From a checkpoint of a small mixture-of-experts model trained on Wikipedia.
Size: 8 layers, width 192, vocabulary 8192, 49.3M parameters.
Experts: 64 experts in each of 8 layers, 128 SwiGLU neurons an expert, 2 picks a token, a softmax router.
Training: 310M tokens, 4737 steps.
Below are experts of layer 2 (counted from 0) of a mixture-of-experts language model. Rows are named router (the router's row for the expert), down (a neuron's output weights, with its number) and show model dimensions 0-191. Each number is 128 + 32 x the weight over its row's rms, rounded and kept within 0 to 255. Numbers have three digits each.
Before each expert's rows: "comes before" lists some tokens at least twice as common just after its tokens as in all text. This comes from a sample of Wikipedia text that the model never trained on. Tokens count by the router's weight.

# expert 49
comes before: "|", " ", "-", " Total", "|---|---|---|---|---|---|\n", "|---|---|---|---|---|\n"
router:115122110128178132066129110159104091088148158146133144079098165140130115128123146137121129151168187141119090133103084122119099128095190100144137192121142169160166191141105103157141150131105110127096125140116150079180134192134061115068164143132078137050102111179153111130100140161118122124088083142159113155104152145110192120118097114099067118072104098136186087149152096063215152148134106102086137127140103147093147094117069055147095171087191131170129165130101143104167122135134162122104111156188098067075128165058137113107207136121138137128156144142128119136146065111089114117
down1:142108198135120075160116152133113088139122097165100170111172091110118173130090109110127137144132080138158156104146162073135145105128154097065094128128111133100140139162121088155181123126141165151144136132126126090155149122110136098128141136128128139203155167182143116112143103146107099083111127148161126143114121144072081163124106186063175090101146095111119202083200146048074154130181073104112125105142102148041155197057136136145102166160135072123144101167067113139213138148093152150133159139137108105119119148143120145101126050151125156100076153201121087131165159147135175136
down2:094126110162116126163167090115114183128095178112123101146118166165114102184064128155154108148199146161115099100103180128090144143075083178118152127133112149158103096175094130119143099130130135084130142073091090144098121098101139131135092084125112144082079081117064188084120162100125170123098190083125132154117146138172135169125161108106099164151133132168111103160109118195145144103100194158144105088149108170098113043163159117176116165115080193127082143090137209150046092132115110102103111119148099147157174131171145144143153096110173202083147116114157088103151151154154129125
down3:120159103137079177180160104117105111133161125083148077102079128154108146145103137116088099133122144114137111204097151196041122081148056168170153110155135135126115185131111133097101182137124137150132164103086088086129144147143142097116092105189211150142099116080101117136157167123153128158166148123110143130173131075179121146174177164069169078170058176120090154164117150117161172155136172177107144100159181149089089104083144169076111148113139110136119179123149041127104160135098148177136114142170142135128193141103155140117125143147099126098171146112136116157163161115097097163
down4:174136082088152130092175118147157119175093098063089093146150092176116151098095108117149088108186126146148119058143130092125089140086150137170134087080149115154102155139143099050099132098107161093094167142093130148171102077171173122117166085127053045124078145180153143102105110058110155036138131110121122105182140115161093097147122135148143148134103136126177120164157134158129129133127134129140089074155170138161101148164115114226118126098093165146104113128123109143117095121161172119152069155123113115147098125142144123070089164102177124111133122094088122126156217186118132111
down5:156103143117063076132114128081133140037073150113150093084072129129142142110096109130120076184068155143091136066132112111113207147117094192119104129176128102086122094170110165150134079143133087128130174114150142102096138107070157093161153126143163112089117081118154117102138135080100149154096169141151164151111199126066155128095099120123116137131154134115084076086090146131140137096117114149125107109195100127159116141198179113159114158104117098118148091149115129130132169108126128043090091185118109111178110176132095127110106135132116149218076070158115093165121120174100179147
down6:156114057129158065085150103139198129120120131185129139154110094117167152131104084178136136114132121144133119127113153134106141156096178109153094070153158158126134137203121122115130116074154142124177137152153074119137141131149152100090079099168141127084114071080123110107106177117159113066113090199127138118128163117128166126082145109151071159172119140157167101133103110117138095084137031081190103082131096136175095144104119123116167176141143124117122163131163120110097142195146088144115114169133111106091096082157094026133138173105108136180136176041140128091089178104139091137
down7:113115110130127131122179180146135078112149163132138130114064111119109158111147120181138109114176184133069098163141140073118141122141123116175142165163167115200180120131135070109097095144095121192068126079123115135123070168104169152111139166112123178106109152127119132111112134118140108112169195079063179181101078167170169122097155099099127156068126168105135179133126122114129134121105121109109135102192033120144066145099119113166141122114126132137049183148109129131101063153091179144131137097094120170136183169161092148099133184105129169055103107130096152186127136093135108117
down8:139104120151116102078058129108162126196123186117137149187180111087086122135116046157108152114081102138137134066135146160144149162144163137160111099100185167152103133174104192128117118120105064142151109122155114099127124123154157142135168150192094146102088167094136189160080152117128189161065119098098126119138088159145147148141092063163134142161125123139190125134141099142146135127150133120145104133125121138132167145101076107070129140142153079113173179155151161078143073139155121109108120130093086083142125087162132097109174185072110091140103181065114124063095170078201107145

# expert 46
comes before: ",", " (", "\n", "'s", " was", "i"
router:124155117129162100063127124102082030110125168164142085109115161152145110120115166123101112135120192132163109137076116101104100182126162116101112183108126162073141120158112106153160142099125090167121104166101125075153168164104097116110140104139097070070064093135195160115112119138140121090112118124133047153080140129092153128152055100035122099077135130123134107119181098043146156107112089113129147136123138146108152086131097098187089151112144133123107172151167150114112149131114102116110081146169118045076137130040123113152171146116206115152129129138132097114163089107139156105
down0:129111100147140086154155120077083147158085143165123126109092117134114121119165159132060139130129099079156178126056063091164074127094151140139170139091168137102111107105131129118117099139151187091104095193164117155124159153114150101158096130148162147136141114111130123141165147136132175138131026142136123107164145132137082049091144068133117120184101196106154083136143143218150206119173145080122141109109123097171152181161136160100117081123139136137124131175131072144115162116133136144120100120162146154129193097062118153095113106088140139143139087113181120031156168071107115116
down1:109068125169143150166137069118161123158108122142151167128161100148180201092115087163125083112082105127085119136101119169126132138120171107080086095130136101147065156135094226187171166106075071079088207136161150099158117109158149077132100123108086158156181138153119095134112169131085112112103207147171155131183064123133097162138162118133105120152132117119120163129101115174132120160079117119137205105140153103122164124155129112164082161125131189124112098156114091145116090132103116120131146188138080166143186087122150147182141193130100126165136107185126148113133175093158124114
down2:149117112107100178143151181110178136071135118169121158109164104075163131129151216114093072119157130043147144101067141096059104139180164126092101132159156180089160133063127135158138076120086131091101095128125181084121108111117125158112156158134125120131187085162162078104125143113101124103109118116050150096134122164108115140118108133141132169144178096151111138115144098173127057148131142126159151160122170127125155206108074088167158085158165063145147132095131115121121131140093191127166157204133114169109194150080107146108082168131086157111119112140105107175147174154155144117
down3:048104099133151121149199165165138206191104120150107125047078140160139159150093102139123068155092158053133127140171179093109063125172161140106153109117163099150119155122123111127105117123115131082131103116168069132176167108157158145143177087178164163111131109051132099163155088072083125053144084154115075118112166108102102097131149131076162104101110160096068103142123102192124169106140127138142095136147147159145109168125175190127173079083173156146067098135128120105131103130127085179131166152138140177142143160119106113132160124141134088098146092137136105140130110112164105132
down4:130117121156179079121072157135097140127082135166052115155104130104163141138169093133063122087052155140149123102163100116112109120096131135126127199115115139141105111120175088071074147183181125119128168098111127148108091112114124166093149093195173152129132071120121130185080142146147117163110152110136137203089153114092161140137109088111119124124114111089109119156095123182106154119125141125110170114103095119142179150104146172186173025133083105120132098131127181067046097105081084124096064118151218120113129131124092121115134129094187163105154131097083125123168109143118115092
down5:125084162082094144109147074126129122198095181159062108160158119167130106138116123139174166143142128096114131092092091154098121133137153114165154161139143117184113143159145174143082075153087096101139093156149065116091112149085077106158145173151095040125194141119163130074081129169125132223113137199142119084139144145125113109103184141133141106139134053132110093093129128130120121102092049120117096090137115171104156132185160177158121120140088101143182156098109097176143141069140138089131158123184146159173143166156075135145111085117113120142104157098058092163100118117152128145
down6:098161050125113145098164154129121145110146113098105126101085089030132099135127105149141162062166157142219166072128127133118160129113094110083136108136099144142150135116109118045143110108124157121172117104140121101123144178139146116135142138134192121110119138161155105168151120132090137114140122135158113169134116095087165130135114150160121174193082136147206129169150183096153146183059108121097124132085103146182094159104142109110122168160107141143096136056096141081108058123144195092138160088096128084110115157101156089129140076154072071077156104136093075192112137113170085103
down7:177183132144154124090170161128143111187149160115143092140090129091114090109141092162194113139164155123109120153131113121132073172075072096203158123058177147148114151123130086077132131119118113128159128167173124144154110107137180065105141142149206128092121152141140167077096145134109191136123100137107107092098147122153113145131188131135160109101185147113163086131080108185117095072169151089136155117118108126162079110122095124169129103093146123124170093137159128170040139129160100100148122146216076129139072120125096152080151101085109137156155129120043082135165136130118093192

# expert 30
comes before: " of", ",", " in", ".", " and", ".\n\n"
router:088121116137162119088086139115098100090101086168094080092141147143138126126082189168110083134097167132150127142101113098085090184097184089061105176096109159156153164112103156159137168074111102120131146172137131041140145139106116073107145167153078129105106101164178148113107114175149112145108120141129113126113127124058127154165039095100101083112133161142148126128176144035142135141091099080084150140145150149086146108101092079173106171099163108152123114151109128144127154117119139159092044109169138046064107153083114119088132125092196190134123150127106099121148119144105142144
down0:148150092141184122074141156087133088061136051129142140050140142165127155092101170151168151107112179167159097101093086120127146153123101113156120124134170098078133118170193161159186164141090088105184118157179104188103142129128116114130155127117132066159099127091120155151150096102117122105124105148138156121091082107131144073156116113093118066131057139114097118165077169149117104154181114149143104185100157159156123203188168133088102101142147082150089119099088132149132105134134187143173121082116117110150166151157132171108121075196079098098141172147081157092159144172145103117
down1:120112160136079149177070166094146146130117127144128196125104098154156141182255084105116176159148098096093102043170133118108135089133134129112109093145141127181129187111096083108101120164139108128080115118151130097101121149156075126124126175153079146106152205165196164107116122076061095151137102098051205133157093144118155170098141173161089079144108095123128134124122144196116179150115123107152107136133132127145146105203124138098145103096133146159143143133104114059121090085125145113125169107117143139085111148130118120141112141112093181100110109135136110101103113154101158053
down2:110086128093109128120087108127173166145109137120110162154095126102143077163108120122112088094133132115124140097113142114154097150144126085175164151137162127142099142208160187145110155120074112076155149133203140107141156174111146193141144072141132098147104164088138130089197125081143178139090155100184157150123070078125112112144116167160103137117118164160070143106138090155130130145099054156120074128098097153077127191148180187124105123114165205163123192135088119126074161100104134146169110098146107173147202102161118110159057102075088128188187127145135116130105100098102139128
down3:129120175193137101099034149123148096086129155054124090181095171083048180110117119124103135138133041098129082107161136101141195163155124143073165103093144165149127144187096179146139150207129169134190144122126136079105149101180081152141172166157113118123106110158132133131148095090099162097098143136149140043123149120110140082108166123188130149189126136125207165124121169099102150203132185122110117168117077133133138187143111151119088118134201128107134139125164061112106147141157106154120131127097169138124102123129140101149136090097105132113136119161104149105114122121126120133
down4:118084106108073172109127123133134155134113143130120131059131109159130136159091113117065128113123088084109078122165130114119194095140113155129107166131132033120138181139139141107099134130134136062118104142144092152180137136121112191112139108123135149186040175130108126172157163111153124086128137151152136172149074110155115094133175122135139132060141067135090218144091176177143122114118189189148093074136102094169161130089203114123139134153119139129082167122146155153113135124149147081115139178114066208159195170151086157168106156131103112144152157169104174106154105091140127160
down5:065080209113149118124142082117136174140180137154174091130095125115139121150122123163158089072123129106120126165097119093106166191198110146134141095157143208111064076158094119188109137130130090157126159138152126138154102096141167126078140108146103143107176155128154171157146142085149165155150167163148204160125097122193142133169121095119131172132124116075141118146092129102149138152128058156137134100141106089140149136078220127097098158128073169099134122119142141177076143196104157088050104141128065146122158111148168102155078128169124145171135102143158139141120137112105049134
down6:164145088172129160106118163127138122141151109147063177115114094124193046088167101161144083165132116078086141175145142135096163174114106124135123151131167088117158103138104085170066130168112190148121096133166187127113101170170156161174086119088152127076172110147098110132089136055071121153152143116158198139153162163112096099081184094150075122104158206097114145153181092179115105206177136092151109154132133129150124195113107151129126113177106096119169144144074151149103101095117105119144133135122149094112158160090084142170125148123124109147150068167099074119135136156120111139
down7:103125148085122154111101090110122135130171156177143176101077155138083125100108086118103108113107146155070155183134118169140126062122149165130123139168099127132064129143097146138116135099080131141114155075144123079114144151117087071109107112099148134127112154093105178144179085056152105127125063135145130148136103170135215102150054191180126108135104063186117128162102155163109073110123103120086124113145096140069148095147146111110121134059122187134114173169129133071076200197174077052095123086095118135141130121099112130142091162139146101165104122094166102119103084126149159152

# expert 48
comes before: " ", "-", " —", " T", " L", " P"
router:104135083121209109024095111105066089117141133130123113102106137170126122111079146151110131174104191095171120137089095098099068172134186056109135185108111119128143160146139149176135104109131122115151107157117159081130118203112091097093171177099081087084108052118170130139131111126105104100076079128130091147090134127096163119133067138085095104081105119106137141118135114085173127129071131122090116141115120120110131048122056087135093160117168111132103132147075127118134183118123102135121084156170147092079137135042130101118212152096150104140142143127138101120136116098104110119
down0:145165169117142125099107074155062126094105108104079146120131161098179170118117187101120128116137118190121187140162115173092160123157051203081115122155141091118167116161151083093121097083155149120108168143100145123102154122148127098092094120135149092121167121160133105139165134125116164168129132115151096143117092112182164092146120131170088093090120121127128140101131127131127113106142135130088111051126210137114181163173203094081156174114104157143109144105124127134179124105067111170111171066142180119145167099088103092172177134155200172083145127047186156111145184136122150150
down1:102126138139166113122146143166083079199151171187159130129112124131079041139170180117123128158154133121123093139060103169085169136116114123119157181143168050153125112122140098114100146140098176142142052090083124159210135098078119156105107104183215144139145058093185136139117122118129117100074123128157095122139072145132119174108172174055163124114118072110144152164114086147101127122140095163116116124156172078159158084121165080065127148101121090149119102117100129099175175143143132176121126114148106127124131095138116163134197136176134157101150146082084166133154127126136151145
down2:146115136119121079097098103165097092087089072109206092114095122123122110158148147097174108130110158173109107136121108200128122115158081128148099132166173200073182134135167209147152131116128095160099147133094125068107098126126172150131128123128137103172193136117132091170103166150176152112126160126125100089075099134115140126143105086153075111164093148091109148157131139208112156114146089118069107192122197107120167081143109123178089189105135131091139132113139135146130095143122156096123044149134153158146173167116167072110167150122125234145128146127138181148117079152145112165
down3:148193114160106148114109122200110165128138170120095090141143127156130150118179138133039167184143095135130133087116094099122127132138081173129159162153162119097123130149161066137081084161110172106150144097111154166137090156168093153105116147104140153159130111139141097152113123164102118171125125128218144198133105115156172116138130108105117081163108188101091160155049083222160079153118166163113056105154191163160115119177131113068113126129142120136090135113144092136131135132148122196166125119097170133134138107128132149085194107125078099110182149148139187112138112057138072137
down4:120099149145132084136143138133092133144089149176117141123158170106154085158157102089075142164140119110079146073228067133091175115139158133146105134114126053156210108106123098094097115116157158073074111131197095202160106159111084143126114113121191138112086117160128181086150064106071097168168081071085122158183126102166137103116124148117139150098144093148188188122098097138132128149133105115123069131136121162126130115180165155133172121137111085134161100113096178172146146114109148105151171085125173106152172127124143111143139114136165142090133090084079176110160139076130116084
down5:076098122139070144130135149155200119173100164104129153100135084068113102217163076182060111111101110107108136106115154135150201080188136120127136162124180154122163214059073120135147089167103113141154181149155150155167138132057150136148139121133083203108125172136081144121131116135120129139083124142078105150164124163149116120169114090110113164131130112110144120053123116138143120154211107110151117109109118120113134166146115137132122156124100108161115134152126159108161135147132140178114140138109093151112092134112199166090125157081084141071083109186140153159119146084154040160
down6:143186107137143180188169138159158148144135134119160131173118151118135119110190134150082179183154109121168161124092081142097146156098056135147137115109171132070153148094112083151099148085092144127140121081133176161107131146165058111089102188120159133075137108180154037110072140148144108144137067147187102146064174128120170125117123143148138145145093171127109093135115103120178089165147095100123126118159157190141114103180123074122128121116197148118131170128177091112136161102127127188189150134081150154097148146118148139127088154150126122163131118145150197187139066057140098116
down7:096121088157102078104120110143156121153106124112120138128151125105160145064148097185101146132043127108099152160062141101128141090140161152147153158129087110140077039167167172150073101144158076147174145077078096154163123130115143117099096088127123124073093154051057179117109102096092107153089144159151185153146134116145195165115089135154178173166130099108110107142119078110116133162149175156103153140138103091151119059161179143091138173093118089073068077120117167061161110141120111139132145152119129116149139125140157107164177175155162145107163109132149143127177163116087109165

# expert 39
comes before: " ", "–", " League", " season", " W", " →"
router:135141136120157091115107081143111072065107128148102107104143142100144123131082128143110115138117169162156142110108078126135086201125147106120157208074125131133154148144139137141133126116099040136119099135080195082105098186075148061126143154118142124086104071172182164106113168140112076171082115127150105111092124117076161092084088128100114069094090138126132090116119110056174140136063106148116092149112152128113125111072067110187077159114156102109078169147082116085143124118126088121091106169169120096072108135043116120098144121130204121193152131117102118108135106107118104111
down0:154137080117155101165133150115124122156129087104083096106139153100145155071095114139144092134110190096112144091127157099169133072067131079150172107151102163126066165085157114103088120142151151143077131142089126133113173169165189106142170138142089121071070197102100126098135082209131070141129080166173129160121144187087127130091127122118111142182115109129136090093134131106151103097052121083116140139141133135126109145111124114122164182138071122126146126091079142086142111101146030140131101163053152093065104092108124167092104135180140192098147135150119170135134126057150143152
down1:099131086180106155133087178134141109093113115131156116157133119101120172130130096139131097106157115152124105074156127089165154071142110189115096124161097116084127114139097060189110075141153181085114076073153138123163134144130125129067116147131138176122127093199133099114165148066115111137106146158173119150131116133118116158143116072225141049161113219099072144126143129115119121108109144111103113169085131084059135158175089161128179132151141156127131153193119088188198120173153136153101153148140037107125109108165154135119137119086115126118123135149066151096118144104089120184
down2:123145161095176109144177091159113091122162148137129156138131146113137108085105140143051126104143137145149139119141137115160100099122091112139160133104160119064184175116082088180126192117111130117124106144147110124144127083123097075135196133154135113088171171151095089164122120180099135112144115104099121168101134048156166073205112157130125105098149131125121211073113123107099074172141103068156120131172169092064123116129181071122159072140097106122171114144157112067156140159122099127169134098080232115106096161121169164145119137082152196174137136138160111143153076122107113166
down3:129122141108162141118179152085163155054159113111163158123085089145100144060150099153106134150102151138116112072137115043189178152111158141199109153101121100146091131125189184083171107157101095067138076141119151137138108144087163105162104182066167204112110164132116126112152124083098094107191154102068149114145122138149120099078154176117161132100163138040078145142139120143109097089076129144121125188203114076126127138101158154154154103102115093125084163133097098160117083129095097172126138108116138114075142171136113138135135096110119121137113181103121139149149098066155086143
down4:139076167114130154112102117121168114177137121120141123133156189110115128132119079164123105147101102156117030104121152141090166167091141121134120156156139134148189160129151159049173159125116140105157099163123145113135127130120149112149098098116146130099074186151198096119115160158094104122091056109129195145133112171086120153162134126106116158087175052202136172082142126128148159100067172143090153146080129148048133126076145067164117147166087126124111131124120141177082121069091059134163099128164104121122122130118109064128134068154131123135118195132097137147077104095086065112
down5:092116148165127105135115114168126103082122100148074075188151087159151182127090150157153181076168120139188104149136129140093167126103106163079073137170192114115087175113117133183109087170154159121134110126187163066068115160165079148150118131073126123098167136174117105162144101070100141153138142106158139116088102142070172145143107114135063159174120117174146133165092173085125157153146096110099113096144130118121096113155107122064090184129133113123069170157160143116133172066112141120120080133131035104124150155114166121148153124132090132083140128217098158160111155130149121081
down6:136127138110099076098113104128157069100121101129104108114176124111151147138182172170099166106130077109116110084121152067100210121097147095129173196083129160144103172096149141089136159141132154163113141144147155106101110135135127111087095117149149150078122159141194126121128152120172061141059124066148153090092052100142102088155151126151129178136175071151150091112119176023119136159156105092088119118143156114127131160135113100113141139099100074117142160092107155100190137076080120127106089071083129145077159132138099099087108132104120198161128184171120115125074126150145083083
down7:100145125120076113124075124151109118099119115124114170144114149101147150112086154119104141118118173172157162128059178125131097138117040168108122117174142119152155148086101158117149152140131113146143255117058094080136106101120105074118159127156131097148203104137110129163164118187135145175075197185166071151140143139086197140178133134182148100142149083121084130130139131149156146125135101128167138168054105099144165103126110151140082105159100151115062167122187085097152162146107130093130080147163138104129098149102135116110135124183156115189180115183135099134094101153128137129

# expert 41
comes before: " |", ",", " (", " |\n", "\n", ";"
router:094139092113170130083095109112076085138093128170112121124111143133143106155077164124108117137107212124159122150072110101106053195106209104114099182084130157129150151151135127166156137094113112151116105152136148086167163186109107112098178126096095061067097079135190156117129123121133101141088107130116095126127144098106139112110045118117057116105105097124116106113177130053156153136095090124076133147118092105110149112107076117180079171098173135152100142152077127092148157120118090122120084114207116064076120112090121095119192160092189110157144096129122087104092114123128134137
down0:141151181072123107149145111087084116152128103114121154110178119130162165083128107089163112129093100176172193118123093132042136144118102125140176130140131097114118105141137112133148162099103081087110149123148094152135152125104067098204156136193088101131112116120115146145112116161193057168139114113123136102077125194133165178135122183111170129080107119166088147110177153155112114130134119141096121132099142111099134100100135171160112124064069176104139136171121103171165132116103122023117134101176117105104175127092136105186141127104143162121128148104193146137182170177023159108
down1:128171114173157106137150137153114122112104124074045114122194111092094166078108157153146115071139120198125163123142113065133157166127103129143189152087139183094103116122143111085139145138121148112131107145147158102164135136139181154174176185124164086077169124112114125068131156116111139153119093119141142116083110072099143144082112151131132187142123176113255117128140087101121091177152112126100154122144172060137165175116172062146068094119133154135104123126144153073143072066168132172135088087137134071085135137109131136102097126165140124080130104112081133128120156158114122154
down2:174179094157093120164148132127181104105095165167121099064130133118128134081120144114129160086150106134132156168140148104090092103150114107112157118117128157129094116071105153111136126086121199180173153066154142201084105159174137145108113158175227123096077121092083145163139081126137147106114114092108096143108084119111119139142154120121119154149120112115151126150128105086093119132151131079144081091102135119126115177137085082173139092132173057159128160119139128137154162133184135159131106105144131204169167192156092120021107045168112091148113177123098154083155121069160111103
down3:084103141127089133114146073127100156099056095148097153127123072155127160143178080099084148152134150094118117174161078138147097124098143237144103131164137042070141112138146101132068113146174093142134132118095098066108151102075082111154089118191120124189119114118120120147136101118124130118121169139175125104108109130137151054139142145129143087131100160130106153142149149095126149121111065143089131146146098083089129135136149128119089093108150172119101145139119024136120219082139097094136116129233126152083144082101091120148103169123084093180127132125159066107149123111128129111
down4:145088158143151130124088126174132130195130163126242114127162114127130088162144115133152123213139125110134142123170119135152154115050136131155145054158124093105090139157133130095117144111157123124172085108124109151145129108131132129162110124163119089127173130099164099142109124138174175189023106157096122105172104208171103049113118141109136125116110112103090160108142089150117126118083146197091157174128082127167094167112114121138125104149150048111078134101136134038129104126092162123122099147135148130123066098111138151190142193147136150094104131127091121128087092122116118047
down5:104115120113122156135123135116137094139116132075159082095179145101165153104132156103122120093131122127147190185154136163094154128093101095120148161094156150046091140065164121165094170077125189112121101122108123142120081149137130179197074136091087113123143125066141107112121125127097149086044103091112159128107151115058139175114123105128156114148082185167103099125126137148109132108135190188130196146102134131085144174125116117138192069150127080093056134151092197100137147122110133103105169118146191092117111111092075147113128127181117175073145127113106150205177094137104089121
down6:087083121144182160148133137124099123118129164024128105121117086104100132102128099117151145126098120139118151119111123033148186125138145198185133108101131105134108205095170185144092164095145135147067120125107114097125170173128133175129158073145186133128091103086140137117146176168153139148139150142102171094136096058112155134131145118153088156171087143090156126151127137105125200119203069143161138160127182126100128100161128159103151125099091141135140131120162128065139120223121109162099100116125136070148099096100144109110173168122143056068162171084169143139169096125146147153
down7:117160137098077141177078156048161138077112150152141142189124108109129134158091167100128144114139132090101155128094184071150122136158207106077112126141070123147123114098150181091113099135185156095163104156159085083090119093159054125109136074146119102173095109148128119152149078098110118125171122150141092162132114114155164217182119131093160098171142060133090114164114120157134079126165104093139095127059104123075100091162121137074138135143074107115167109129161067139154133113096140113167134104159153192104139088095162156111097160070125103146071089077129123110146133079131120115

# expert 18
comes before: "-", "|", " List", " Born", " Coordinates", "   "
router:072129086137177144082123096144070114068140119128097116099128128172139134126066164156086088170121214126184112078116107138110111173107141093104117199132124139108130150149115120133104108079100092093152117137092116099138166200101088123122119158126087095101089095179201106099113144132106140102128089126141103159050105116091144120137075146070061098129141099093116122137175129057204126167091082106063147137116089152108140110096080106158056144088157134151107145152114158105147129110139119137112066152160106080098156165095126152122235119100163144142129138137139087119132136100125120129
down1:110133140145069060114097157132162106101125101103120098055147175122121139114161161099124127114088174125194147141170132091150125137129077160109027150138083153110150105166132152104151164157170137133133134064095175075133159097095079159091141092119219180113129131096123155156146089101120135113122116145074145041128109131108133129137076139113091098154188144135132068085150162127110160092118122107095154157126119113034116089156153138152137138092170082135094105120103119119139231132072100110098081105190155142107099135130134140097095087143126105095139122104137123171181094121143135090
down2:142094172213153151108132184086102109091122086149154135103121133082204122152076130167184123114164171164167121146161123107136171136135123134118171161167165158138132123079131133184137162150129057115079108128174115139149128140062105141183134117132145153112145154123133065088173132128183144113073117150214157155105148144072152101151190093148189116088078132166130129124161134150131121159099102101096113199186121135052176131091084144096163139140182148140180110128115162160130113100123157083142194126107146139125099140100121125128106127129100091161099176225125120122149102114127108122
down3:129082134096172056103059183162190071113115160124138160126084119122145152097118062097155131076118122161110139135165144119110123182086161139131092102156107090120135064160156086141148114144111177162130133122121098166111114150116096134134122062116142129095099079087078203163117121120124075164130169099116136128091111178121172134080076142164115131120108115145122184156167161098071143131094166114109095208162128138153071170050092103150134108111139086125102091132121144143128164125115102066151124159159129113075117143113083067031134137120124191110148089086152143116171108126109114119
down4:165121122213161111098064075166183166142138075105105067147058128152112190126098135102078143124195186126166073130120134157107135147095051093138112121119193112118139158095163102180126089146063125102097140077101101090135119167131136103125031142116099177140128117103125117115104105084091162169122121109159158161089103164104157131117167133104132094156078145140116135149079143134140083170129129072169174081130145110139056156150173122126155190118108142128118132128133170102099141149164113159151174144143138149161119148149118097128144104141125135095153167194148171150126156151191145181
down5:110157171120175136207083053107203143167187097138142090164060147160132157147092155108114167152118090092135172152090157153153158136153167166113097121126172166182162137150119166170120077121157110096146108143087095130132124122130135137098092093073102116093134121120108091132141146069123123102157089156133130130138100163115171207167158143160110151115195111194074110094132167120145087134151110138173142098147165122170196088112163154104123161114129124112191070090101078103144160100119122055071113128161092146074156120117104115129162110103135119174080160138104125131074110179165108135
down6:191131151154088119127073076121097056053118117159106122118158162123101117122113118116168124126141146128165165131079101153154144048177156125169171123095074102111142122018135108113107109143125086105116157130116085160100104155094194122165191120110122111174145120191142109094116078085139111146136173127153113136128137149092097140065165126097115090098110125108110081104130105165130149116151111167101069097141061067134160130179132114126175154142128141124166157106136088120196085155103147078157130204122099132159126148166125141156165118140090071185098063107105158145150177151145115106
down7:102152195189098066092149092107093128109119117098089162133178139123095120116122108114099137110182112140165145116110138170128121074133138162143115195091115107121137166086114132149075135125107123081127141090159188158106139117154105203175167138122130129115087197128178080142137112158134169114111132131094147132151183136142049126120146070083133102093082178105121129103126073206128166115109129195086100138134115090056162190176150136124120181186140126117175184136135086144148094150124140115123169119074066136130145096174141195166155110148105071132083136132089124158171118106160129123
down8:147105118097115122116180085111164113104099117085141117110123127120099146117138186134135137123098154178134099169067130123119106160084148190108138147129088141081148050129155164143147177119121164120129125106104134104150149114056162148153146146153169129129172086076113130127131208157150102101093094149120083163093142093111135057147140093145120127059158090083134114080182111087115114133141056183096109135181182085100129157130206106104199072174173148113140138182125079127126179121120128124099121130152188109106111106119128201113067134106131097146129138103141128153131117037126147203

# expert 25
comes before: " ", " —", " +", " −", " %", " MPC"
router:128148074109179134090117105142085110082120107139107107090107159151167158116081116131096134138136170146138113111085124089105091153106218083117116160098098131101135154145141154184135132107092113163139158147123157076131123144099103082099146131145118080072055108140177129129102130164101114101104108127145097169120113103084184118121041131104093074093146086104147134146125158067174119147090118135083128181102093117104155111138070066138097144121199119164111122103136163114123153093136108136124070161195127019035151135078151094103165126119179116156160114131129061104138077142129107143
down0:112070202105116105127135175126116140070134084168131163133146164169141113139144132149129094148093131085102134173181184147104132061177138140124107155148134113141211146131125149109187142165123104089057118164169116128089187092076072188164151185111128182141143110227103127121144147138103072170177111137070169098128146158102113181098099084130106078104195119173133130092194127116127098125077119150171128115130129187077111149152114164152160162154160153117156085129099112156092132115107119116145119111128125141111179168066145096105119103133121146128126126128137127165176050112115121121
down1:130162163139181070098112124118110108104191125084092107127081150132132065161140130149149111102102162141139115141141060128171020145177079124087157109182123132128161138131131110160118099147171169117064145110183140056164147155124156081086106117160141057141176127089112136086113141178140132141130137163067113128092150152114159111126093111103213128082123099136114145098162121089122145090124056138110154101117090103177113107158093169107065127146167055105140183167133090144182156166103179128102147163095108149156101132131161106149131147118135197147141163135146127126167138123078176119
down2:117106086164147107094093205141072139103181103052156132112165123132142144096112129103117120123088131157131162111067091109100096120119124149138163174079119091115108104119105139125140089151139131070143113108135172161092153164110074160211152087147094105128066076137114034129128120123105120153117147130091107120118184153111098127112128076131127121189116097145105100114024105152132103135142142145127130156056194143089119114107176111104183091178081114113114092063171111109180153098050102132131151121138187134134142136162131191150181112168136079090169131134132151146147088116153142142
down3:163126129108156116185130149142134121150199118133161124107116115161078090101107127126194076117092140152078109166090139120127136140145142101146103140154176131146085146149146174122192110092115114173139093084111115116174171179065194033094215160117155142092168134073162130147136084084118121079110146120099093106170112111134200138096147167150150132133056079146125163132192117092142168125111097114073137125108075087151136099111104111133099153139149118139094070153079120102137116135168165070177146118111101141147098102157162111148115078126128137112111087085067076184155104139161163147
down4:101090113114078152140167095120198184145143117130175128088083099131138107215130103172099051155121156123140116144105141120073128174092155152135141117149132087172084099074147111135177105153092106159128061167174085123067102110155117120096146059113131132136145109124114133154123128121083162128164136129166101147106110156073108138081150104137065118141167129128077123161090163166152139129140131156110077047139153167146162121159134096095183179119119128142158144098151155163112114097139126061107096189157035122172165148148121142123100129101083095179158115133122076039120123136164148149
down5:177122138103164075135140127132139053106149156120123149083134156164136109044159132154126106127120212075118117106139137113054157162137157083144105150170140066193130130144237173144152133177131134125135081090130101125094071127061184106066122137122166136124142066107129140125102089058146142091087113150133198102103129136123123091104151126094167170072151137160108139139120130011116161098155122150125118080131100127174150131153152100113159120115161100131164129173130157068171156120117135065171110138151107155158094136165090107161102144142115123119150111103082108132159136129152117136
down6:076153116147154116103129126151061099135153185130144081121107146132068067179157172132174108146162181094130144149138073118135108122145103110133113179150129035141172131155118091095162072140128130103142068109128157176117120107108142123121128165112166100113110104163103125041175152129101145149143117132105097111153118155109105174145142091111053166183166132139090167136102143198125179088146181132174097124079144172127143074187114152138184103197128108125132137091076135180100087103122187113112120113140151159180142126100077079146169072201129106099144123144076119138153138109118121148
down7:172090125094154101169151134093140173124156122151189149163122140190130121115137084132137204144095135096101118183112164103141155210137159139119100113166130117199114139164175113133096120092160091164144114125098164104165134150124099122084124166120154131195135091129132131116174084075140102054142105068180141131182157111120096143112199176147151150046152118134128132128175161102124117173130122123110112109171134161111129127102121100112053167151167104160115102203130059132147175104136073161101150106178101142143136076144116129183089126135095146120123152076120142115102103147124223082